Below are experts of layer 2 (counted from 0) of a mixture-of-experts language model. Rows are named router (the router's row for the expert), up (a neuron's input weights, with its number) and show model dimensions 0-95. Each number is 128 + 32 x the weight over its row's rms, rounded and kept within 0 to 255. Numbers have three digits each.
Before each expert's rows: a language model's description of what the expert responds to; "gets" lists some tokens that make up at least twice as much of what it gets as of all text. This comes from a sample of Wikipedia text that the model never trained on. Tokens count by the router's weight.

# expert 55
Description: Article openings and breaks. Line breaks and punctuation opening biography articles after a title heading, like the parenthesis before born, plus the piece abil.
gets: "\n\n", "=", "o", "- ", "\n", "is "
router:144154176108131185101143181130145138104127161203121099112204151118099161124128121106138123177166162103151058155157105114163160185124161100157101146081122129184117099075184110091100103076159098124149213125103101138117156139093137095118173107171131124145125123163153120141178103117104118189
up0:099117132127141115097082083124164083111076096068190167135123130122136145134117146085180120203099192112155112150172152133107124093093113101113125178138123159100145155129182124163143102126111098187126163134073137128143110075142141105159123092061136150100085145142140125090194060057123157101
up1:135189160126141139177174126159143165184152107095188113081166141174087156119139157154110137183115151130154078150157094107084076138176155079159089167128139133156120117088201120108126083082168055101083138165114120136106130111160132173151176115120144176117170096151100117098147130102104100164
up2:161162127096193144148161092197139130137116160066165148142084109125138115106117138144108153123105126146203085145168025135190138171182139132138148095124134094156107108140125070099104142109141111160164130163136133175061175199140133113136165119150148093107146162112100095099127084148155152100
up3:142079145126095087110127156090072147169162144118119112152130075093090111172155164127134141177061125165131062138076132094176091112098139158157124065103151102135121151172166160143103112090114098107174111134146107084150142094103078122127152160154125191117077072071100135161095157094178145096
up4:084187187163141141144147113132114126113111217150127126151217148110114119140120130144130115131086103092110167161115088148114118150187134183211157189091168166100118131126148108074166136181141151146128166071136101161094101177108132159109128170125144121133161173101163167117170121123101088143
up5:108160156088098104130135173096121194119129126149154058139138080210130127150165121073178108130120079105140096121157126054116170142126198109167122122110143115146149121092149137074099074109179101135160139155124124115122073106078150155127104139173095194142110070106123078107124164120078148124
up6:145153067118160138109119088161151109094094125195151083083153151091144180170115104161090070182128124169159116103148167142161123097097097152104133134221100123126122144103154142128118161112136104129139218137163156098167130154148118135070091100102106143178189083180155125129155146141112168157
up7:111153152125127103109155162146164153142152197139097111100170166107111128105154158147088161071174156119109094045187094123117138114071157133140097085052078099125129127102141101099121109154113101110092148160105039151147163154102156197142114158145164179108099110125119114115138184156138084114
up8:146098147120157127222163094130121147089120121188141098148150134194134087045133122157093058135116130178062141149094097111164157158179152108164114093142072110096104170100169110162100156101138109101126145108126152098176091182094146138076148135133097146134076129090156148081118130140134129146
up9:138169132146111132103177122147133089142114137157116058115126187129118163123183159168187115179188076127147129165143111199147078116151152163060097109144123139103046117132101138106145100091094128135156172103134167126157108085152086126105164104141074143087059150145162131109077132099115170130
up10:130108061172142128145159152158168099092086119183164143190101135169151129193109111124168121111108177171093099135115127162151126154127160116134175156123124075185127141139215135154159081116131116088155164143177113180105098184075126145129147127077090133116080174131111131137119119132076176166
up11:124115159125117137150112159120129113042163132185106115104166144073084085087108139104140076165176082098146133187146145153137150220169107078143143161097099091101129137116136131091121068078137110098156124134121138167120137178099097083080158102118169149189075085145174117108114139131140103116
up12:105154141118090102176168155142057157104129184150138135129140114119064105160082142095105126173138163097112188120093069138119120145178159119130128107105150159132104135122154128115119104087154119104048151111081021118168121158086098109077066124117137065119116053111140150111132130111126128144
up13:114230121091162169132143087202111115091154116154169190128137139093136169147063112085117126170087135141128114213114127148151098150126125100108101129103151099123120092158186128077078131062095106134129166084139117110108171130112154113102162121145136083147119154124155164157138110159199137161
up14:105150100181086158126127156105167184134154100144107090110134090106153114107117102122096160088120128181161121150172101113118158126143105112148070125132124126161150086103174089128094109126194125179135189114135150111130126086120118138111136092255169132096179064134156106174186154121139137130
up15:103163135170163186118126145154147114055148066174134142113129123146157135067146133142143116074204093139168188168174108173125187131107127163147110140083143126160127120135113056152130074114119102096117104116125154122144114099090102107121181093097142086162210110125155126110163141081081145095
up16:062105139095153147100128115155151116112229155129070091163100105154067146106145129079125162150110092136131100156168096124096090114096146046087111202111134043140097134069141122139159155127129147142086145178144140101123114141116153138103104152084084128190099125134126140112185098141128116113
up17:087133151099111130123171138122064117134114170136192130089066074084168151173155131142102135089131162161119113106108076110119122187123124176093085194162109123164127145194165121132065142103141151127146139121124114070087155087075121137134107161119116136135169145147214161077099134135131185123
up18:120150136122138145112104110164136128096135151072154133107116130083098169120067110094089108140139136132139116184168107119157167144113163154149082183111140221106113127103151126142103155100123053112160123159070118083131136098109132141123087099123104198089096055154046130138128083092142188171
up19:140118134124123166111109139146142119023168173115128143098125137147093166177063085114140102138115162111133073083102090132137087177124165107136144136066119109118109136133181138063115083123118106119163165128138137128137163123123156041132203163164125159151191110098099145083164136142067114106
up20:177159148134101116119148157137124154012152138157092141118209131104096096142146178143120099132178156114141098145146133063146159074061168083173140145123144126097171109075116191102108119059134143139141128132123086137086143103152134115126079157142089130152161125174098101136103131128165158087
up21:146111137051114097146124161202158158118130202147123129123112141144126129136100154149175117213121108168152100145155049095098141129128136089169131081143093120174167189115119137143107140108171064133154151121100143173090093104095169147188089108135134152164105093111072128091107072112140146137
up22:157081125113084106124176101067122080135019120188167104105131147135125148082097037100108102140118160178103122121129097080110162105161142125108121146060105100168110125112137072146112100160155130185160121126163168139145131150104135071115129098182099121154131129122160110157168110098156108159
up23:133199146076151116132057127162125115155096132161126056119129097133108137157076100179105186188165134100131115148128177146169126152095133127109075119151162172121155105124175124090186144045122149119142172134123166068181138173125133124059129124096145137156158113201150120148151129138120116117
up24:132151130058141168148108105159156126131149152162115146151183178113137129140114073127121051171152134118133133144167106083130097192121122099143064114119175141171163118190217080106153078183103035104121125085110154107103140153135109105140161087096134107110149130131155142121124134079093154140
up25:164129125112076107159132134095157128170108169136095123109136136079133111080143111067115131118058153156099043091161111141163154094093121124116104151150116103192124038116190092169083062090146144091091170146142096106155191106145110123122137100115120123172142154165128120137176155165139102154
up26:143152135108129147141137094122171135148118168143158151111172106154155133113159147082109077177128100145174045183152176145147157200136149084120093120164059105151119109129128099105159132060123130114185183103109127145165085051119162161182167122149101115117102141147126098141193125119108115187
up27:155139151058113171097144142080162135128110158113119117122139074121138080093103049132137118167123127153135145106095048109162129096106056101130093176087143089164154134051155118108093100134168097140146162126159126125142180106131112076099102146079144154089081132178182140112140150094178141164
up28:121149140123095120119080133131170169120105197150153137068195112137079122107160170094118099124130181067139088154123155101148140139117163106204146187051161140145160114099109102094184109112217080123161126188065113119130138130154116109103178159119156143161127125122156119140144156138108141157
up29:107140174102111137149136162138124112087083079158123064115180141095118110102126125150098098115086079066124128146108155151201116160140161145165131061156168091136118144101134116107157060148125148125193138128133178080123075132123065085092148176148147118153083174128149130169154100124063156168
up30:150134140114139140116141145126145171120112110171138118095090158122115129114106202124155125166168077115129188128170099103147137118084180177099130040166125125114092140138178154154114181124147101119128182105146113133155126052087140165177135088128085109175076125153186139112147053120094182170
up31:106145118104161138124108160082133199126166173178176076170178099113129147113117109134125139111104122127122084090139127108118099165087080162179189182098058140072071112082125172109088104108132116137172108117090136193136121130097153151106119135121076170153158101142097103123127166090134095196
up32:115147110112093136171165069185110135143119063140137112115133119155104121121131169100130099090150158182115148136176128168140162118120115145154146120115097114086170128100135102139140140154147130146116171186123052136101146103108131145105130195136110100205095176198202103110158030116076123146
up33:161177156121179172078143166149150184062147130167079114140128083119146081160108151153152122075141103132155122118098123097144095144115140112183163104161167119131145102126163138146132144118178103105176220153079152159103121085140098110151205105108110126136126087140114134115147144032091152154
up34:146145129182091205128018154099096129141120182186130132117129142152121112139174083091134137138100099136127154175193123114070128088105182123107093196082174149163179090136138100146166110165132104095101120115132133069119125169151109103105154116129104154146152081128162115129135113177099160120
up35:080167141125078062156149150117119143107126146192098098094094118081127097104172125087146150168159122160150096138189147083174157115134204171136125125122094137159203124117168124158098159100176128133099115097135164116133127185150176165105127122130128183112126082129161087094206169119145153099
up36:100155200164146140117090103083111132093173127093104147156148101106145103184040145058104117172118089091129102138126131118124144174102171117148139155105115133069131068091092138153149193082169133117112174105066095109118100122119128154092138140139092167094093141110110116167148148126048163112
up37:157136084148111175130132148144099091073136093150145106118132118101149112123113107157125175189113145076094105155125074172132167090071205133136068138087052141141183121107171151123099131081119144099128095160103132112125170123142113178142109072162142158104172090151097156091159145112150131214
up38:130091115065100118122165212098123128116082195134114078181141123113092155141099131156174113141136138111132100125155147163180077139143134091152130089158144108140175088057189122082146101127136135092101161126085146092172159162088142153154134117190169211137135082115149080130153116138151122116
up39:145111149080106155079137091141108102121117191142082105205119142082120118079153114104115172142159136125144070132089098102153192138171112102144119111108089185112146064073061082124111104112156101157131110097102111127135169164141171091165123167162093095140140122172135163104116056096133144175
up40:148131124108107128204117152167120135107170145113123092132142167115163167123106170107116124117095184122131094151093082095114105210141126146139153081109087120112173087144136099082053098119095131077120098197155103162087155122104161125114125117146147152109080059118134123180127125087218100167
up41:157167186097157122101137183161108108152109141142107114094145176142076110106166137142163124138127160087121144175164157086137105249124047156083143151188165084134101111127135127084105107117130128153110136150138071176157141124120120114086197164146145098155134143173164114100134169137101142159
up42:092137162058064137073152095112118128102195120173139077064106119126092086093155110081139152132078175110141149118108096093080140150170150133134072190134101131139068104107167114125124145109115111134138126081087181154081147112093144093107142100126120137151113153140153122124065147213109111097
up43:136162160114150154088216147138178123183150126084108134154189104156120156127151142127118158222145149116065117151073111178124162146125149135154098140096148171167085153101097087136128103130183146131137176077063117176153145088110150165140107166166149105136112102150105128162113086163147109086
up44:138127167136066144120145122115137144112133141178122090150133138084031113161114139083115119151148111129180116125082084057179113171145105120141095158131126150076121116063139105175162077095163148125073164119147065182126164146098133162108150061141145104167112143131070122132118152075115118176
up45:155109161116123114102154128139155117147148146142136098066198136134136129095170134093153124138117133117160174161101114152072092158016192172160084136116061178134157090092156143136075112091120082136076171164161087179129128103138157157063127128119154095112129116156148088147171114112145143129
up46:112091067128113138149213141142084088173069184140172145119195054148127164153191077104171101162082154077119123141150100124126125123175117139141110139087134147151120131086118102162081099132084081135131094125098132144135096149122067143142120127137150087142124119136104073163170121116075082148
up47:180130120083139146139146110152134188118168113080170129140131118084089139135166111118070177174100161156157116105122176102135103252163104118164112129155094113175164179151129119078085140113119134160178156106167141203121162072152106112116160171162130125107133125134108103136157108104141124179

# expert 42
Description: Name-initial pieces. First piece of a person or city name after commas, list dashes or Mc, such as Dall-as, Mc-Far-land, Ed-gar, Atl-anta.
gets: "Al", "Mar", "Ar", "Car", "Mc", "Col"
router:127131128135109122111163166153141163129134110144063122123148110097145148206175208116111100141108123126177054173142139126130165134112107032127119135121108108116124146116111126102145187126130086133105155143105156175127144131032132113066180086186127074126119165156121149155166105073115117165
up0:141091075104105119099127144104160075140097083122062075108119084138119136139149090102138159069133117107113157063115082144134183136121105145198145110111146089124143122126150063128150181116120119195114149155130141125223158097108172093122134197079094167133166145127128113113076163139172124142
up1:116130108136164111121056105125123102115158116117075090137175078108153114166150137125170173121093106131134166105153177152137116134115082149174094184094151124127116117129076143147108122143099095106112125086113116165132216138118149038042136075126099093125142103133150201137129132100183140065
up2:035191112113136184077112122126120132100161154163098088141096117090147071137139047111098186154123042120142131118165133152130139144126133137115112147138166179096166122124153147093150109088122154151129120058134142123114053213143157155105150094127106130126137116127108112170087126156105080122
up3:115108097133174126155204155192143089137087080110108182088121128142155132140154096083119144144095163122140111137145150109129145124203140135129208134119124064139140127106153060104137163117142061200119143154184126132106156075092147099131135141087127163123110161113144156109151059136061145162
up4:134154089153116144158132189193089155107148129116114169132134144137187105144104171110145118125118112137176141178123131158194105143127147119110171057177162174157190040087141123122111091070103157130119099163131172161167112182135122167127124086146142139148137084166114134095077126172167078121
up5:155194142124114130142109120124164112146168125189065105205066110087154085154129166093146099150092164102125108124131137160087152164092037119116121157141168139073072119123147151136179175144161146171153141126166084183165124128095112123087142076163124096111122197115135138136147125115135169127
up6:154116104116134117111119164148179109155108148129063135147188064160127074132105145084143133081145134083099088107178128127181092171071096096164119106124128124094081128133010110102143118164124156107135138177155079169108146131134146117089132090168116069138167142126170125156132164121109070121
up7:157134115114056138132126131149119093169162115092087107121145145053118150104178125143126109115090151135119086097137133131164161162072121100091101178150145121133046129161135151151109182067115100112110142184147111158108174085084113051092188145113137073192085166139138145096163137153146149128
up8:108207099119122126133158123136204192105130168217123107111157152125182043138135194086130092159125133081127072132125099110104142128121140103120109110145133100144117140104159140168144102145077118149146079145135145135117104112113151193160148108129119190116166079118154124106083160204130159105
up9:118154114124120079138077113188150197109183126136156109126114124122136146146129130129121090068130061144176154140131163175117111156199130100132134175059118167104147096120131091125170143126128140145152135140074141117107146190164191153088171067134146135183125098133122130160057093128125152052
up10:143123110190150150141137151139121159130117151131091112134162134149157118160162128124191028111126081119172149212153163135111104109128116162158154117084083105137139163130130162141112173064128169176173054098102136142168121192167169098107192089138116117118140143096112091146112073113127092114
up11:097093089137168132110171127147198062140127082175105114126169108133185041130140143121144114169141112152083127133089165100132159120109121134190112092172139090121147066098108081094124134131120071137104154154167106148204171095140092133086096164139102096094113120137195093170131100137127155113
up12:144175190140152166181123208084120166130126120116102076135146109131214101150086117109091122139124130111105142145105167141187147100090130125136150093159113113115153131129154105120175110125100136176134133082121126127112099181099183108146207058159164128130140075166130055109156178140151092142
up13:140101110045186120128204162105084050107124118140053149066131075184102109097114114108171117129121119118166189114137143128184095098082160128147158164135165123115128151075126115059147099148121133140170138113157115148156164163112142156083126157099094090182106113152123164105141136113150149118
up14:180196097115177126092161094171146101111179137187081113141124131099096130107189132132121116128088154102173114110096130118160154156157125165112046153154097164127160098126128119123127110125171145124135078134165087168157173119130171068088080085136102039196130148122114179124133132113140114097
up15:105117103145117113084147107136055129127176119143108111141120103150146106202169180066161129088123093148159131058133098110094144135139107124176110197118137097163099128090119186122094196130126181118124087138183117105110179133123080089092155139094058059111145148157102155111094110136147125104
up16:099159096120095138122123161171139217125132122118166153139153147072184105149153148086135179165137166084160133147132165161156140158127125093083119089146105104112117166124159110132067077158134154150177128070081114134157094168134167183087125113165107169102120045133141149152101157155199098129
up17:124160108176137154110123089134133161130125088160067086159131107064160097120126179069153073098181075090085129137078105132149154124152114158113154158162148148176093126142180144113125138089108099105104167122167073165131128136096154142111222152148121068150135126072133148115120113134058164155
up18:100150153112132082118056085166086109116095170136182125099113148130140175094130141122116090094136151115117112137163174106097166158118110105148113202119101206161072107091089101097133123128072092159066110126099176139130157082134085125084121074160077097092130097157068112171150141133113136095
up19:126129130093141087151163122130150065081120121168087193149139101106098143159143124172094212110141224133135131141120102083138120102136159127123117079104133141158129172133096094116120112122132081211120145234103093099116144066118126154099129183147118116093121143157099106108164152113157140163
up20:081165111157086056131155158153182138069128151116075101116182103171137112085143119124160131093144095190127097115124147186152086146191151127187198094156120124075136129130127171119124185108136117121126107086122104154102165176116079109088143171151129103144120098114099110086163162166167102160
up21:150151094125108177143124144087098131097140106151105075089127123093133134123095145112072091116131122121158097103131068151128137148071111146122142150158167124104110121116168133104147123102088142055116142181193085187156164141106142113044202055118147072112095155126105102091114068125070151114
up22:098129150127153164144121080186155139099159128116130101112061172107210091122121125070074132131132157174120096106106149118149156131091064103107129095198052134115105143170128095165095193109114103096050164112123140172106108127112109098110137089138104166130159143085121080115161105141081111122
up23:143145165135056153139098148165105143061217114125132153088177123130150107191090137159140073101143082180130135118148088146152122114133143084136167120120110109096147102159092137139132122122128126109095143119095151104129085177143153125131190087171143044150082151176161148096187157185138168126
up24:124133128136191155131155124100116074101129040103155145106144133105129101134105126093111146088123176171153135105115193175130124087107147115116116151147189146219116143156117100140148146097155099151147186155167146193119090127190132106101189133146121050131088165162157105165137097114132183141
up25:117134102078122120093101112120138178106177101110112091086120133137176152137112130128092139158135208114187100059134188112129161114120130175164123074163115117163118135179118146169066113151114110144153170127158172193101176161142127054090118158180085099133127116111137189104142115147100093173
up26:122135111049107121178117172186177112110137124043143144127152111082165121153101185106144142076141118117118161130189170155085130120104126098106142154143141100165131098075115111154168183103102106129121152146074109103056114161119044143129133097125164100117128163123140112160134194074124164143
up27:144126098101161113195137109149145109111167136082131129122178155029112122147086137093080118129048190128089114108153112137098136140123065122106099133137104151104075160142148105156174090130125081143179149157127141116132096132118030124162161099166115113119125164054146129101119119092120078149
up28:125154122086133172183186146175200071123168122115069175157113186100160129153113139079155131081122140142097112149109089159149123143129125131140112137114154078142178185107117085126093150122139137166093131139132064106103072126071098180119165151106140094180109178143133070148161142091111081115
up29:154162113151140136084086115111141100082143130143062077095097146167133070162102119046113125085113153134101121182089121109146179140142081119127160131183130106132117106135143091149150110174170139138157174115115081173136144124095171053131132144136165159070134193149095103122194143163074107153
up30:172189148140126117148105118120150143112192099087104111119118155126129115110123209107077144196109155125136129130119196121196156119079116085094142134177102154119067196144094145140101139156118133093152142172155148206158141179138086127083138081159133124108124097108150131135094151115195156083
up31:149104181139116168155240129111147082134169078127122087126143122069123120200129121159138106109122154145154128090095091115127122085130076126121147091137108134111100160149148121169124198147182117174108146123178151149167123125121137070105100133158131056133141171080186132088156173135119081146
up32:161046121158177116150136116128117081106147090114122129119114153164142125184169144118054131121173107133137155092093142117136124145109115143161131170186176125146144105134119101128133081141138108139151137143131100153118175141129182008065114182134084067145091167095175128125124110149097190160
up33:155157176149136132108152154143178126119197136180104101150139082048105131155113198190140168092085174144132121102109114159096172142096095166101050139134125117113076118137138175148098135141179130107162166179130127151125096111106096040126092112127158100120137182175167136110117111139121101125
up34:146117148134122181206141139201104138125172119123131070123118128115155150164116120126128152120097124096174143093126077194209121111103081119158100145171134154104138105067144064119120151165117148122103157142139178145149069192142154114163149151163136104158177145086151096128177173141095109186
up35:202138221150119116208126095163117158137155120199104169088150183102150152106140179104143158138087141167092098153131114135119076160114121129058131102090119075100157172137171131150137165109086156095134132108116112181090111134099154188140122116154113088168134113118158094117095153130154087119
up36:173138136138167079109118106097115086086126150148163124038092133115150124142139180163171097107117122108146066151147204137146131172091129141136113048073100150074097100166101095157111137133118149164133102158053183102153140105136122161131078105159086162161149156111131173130147130119178166114
up37:158164127122134117204178124174091210128124089077134073096101148101141097129076065121135124125160062129140116165101171167117088153126112089123182135166086156121135112111169095119119103080107114119155170085135159144087131182109152170122162086118133102131146144118149165109146153120120032138
up38:115172091099137160123112152109160143125161121149123111177101112131088140120103139153115123135128124155082116111134107162122187106037075144135036093172142120090085127163147165064074149090161115130154160133117080136119229148131144102074121110172094073077131145130126154153148081143118136101
up39:078207151136087094101104177136085138063129139156117126137159139131195154142192138143130149154110117170199133175186149133102144123122088098123167085157132136146079130132143148178146095123130098161111164134071134132099080180130079172144157084160109183107152070127120119185143126115143135170
up40:099126146162128087083168169117094150135180144088162157146167125123148165143180090161085144099178139119162115138117136157074117091118125112165114119077095120132107096065108111143114131176125199165114132144128173072193154048077153189134136088164130135113131138156143173108194129115170158135
up41:188119115125120168109075113158168101157128121146110105136167086075099147092129153090084162151131115165138141127120113154103208097090133127133085150185100109144085079123152174128098162130146138163116161182171117139131188109119126082055128108164132056173121115073115114159112123130063121065
up42:103182143165117116065119093166102098109130084107081108110085120147144146121158129127107087077120116069140150086164134128198086111109097131132079171142127142128092077167185106160162178101117137156139178099069167107044133141116107118168142111121104100118156143100056171107140153080138148161
up43:104102109133133152119137146181109078089156130043114149177120103159092137158154113069136103105167150103141091181131145106094160162125124112103089118147182168115165134149117109146109141117082101134079139109105195035076162132081128178158129123140158192156137097116175179144137111189120146147
up44:202092159147150170053094132189174127153128076095111121154136086102081119156130153108086170126085118057128156159162134111145099119098109167122059182064089143149065132102152175122141158153155104134090137133126126106135176078123101124076109136094127128123110100131101173147101159095154164136
up45:140161115172144131143169146096121116129170123117112151120087197147192133156112132139127089083139132157149113144178087140167115117082116111064168090146081069148144130081149054129124118123106111154136150148107149124046083157092169101139144123166126174139181140065096153166153112175100081185
up46:091080144093133131106139056170123114116160144076148176121135140087128162121138102165118080107138153152134147132095141079163075181123079100183080079095106142117111142154133131126090147146079065198133152114101194131158187107117137043107084071102107123129121169150128117137097118164103140139
up47:147155068175099177087160177066108114155158116169103195145126134156110125132174142150103151123111084113144196135110118112093073158135095106113182161109092129125106159121134127085146129110178127096092125148099052163149172147113184163136092129166077082139147114174104161153124154113180082162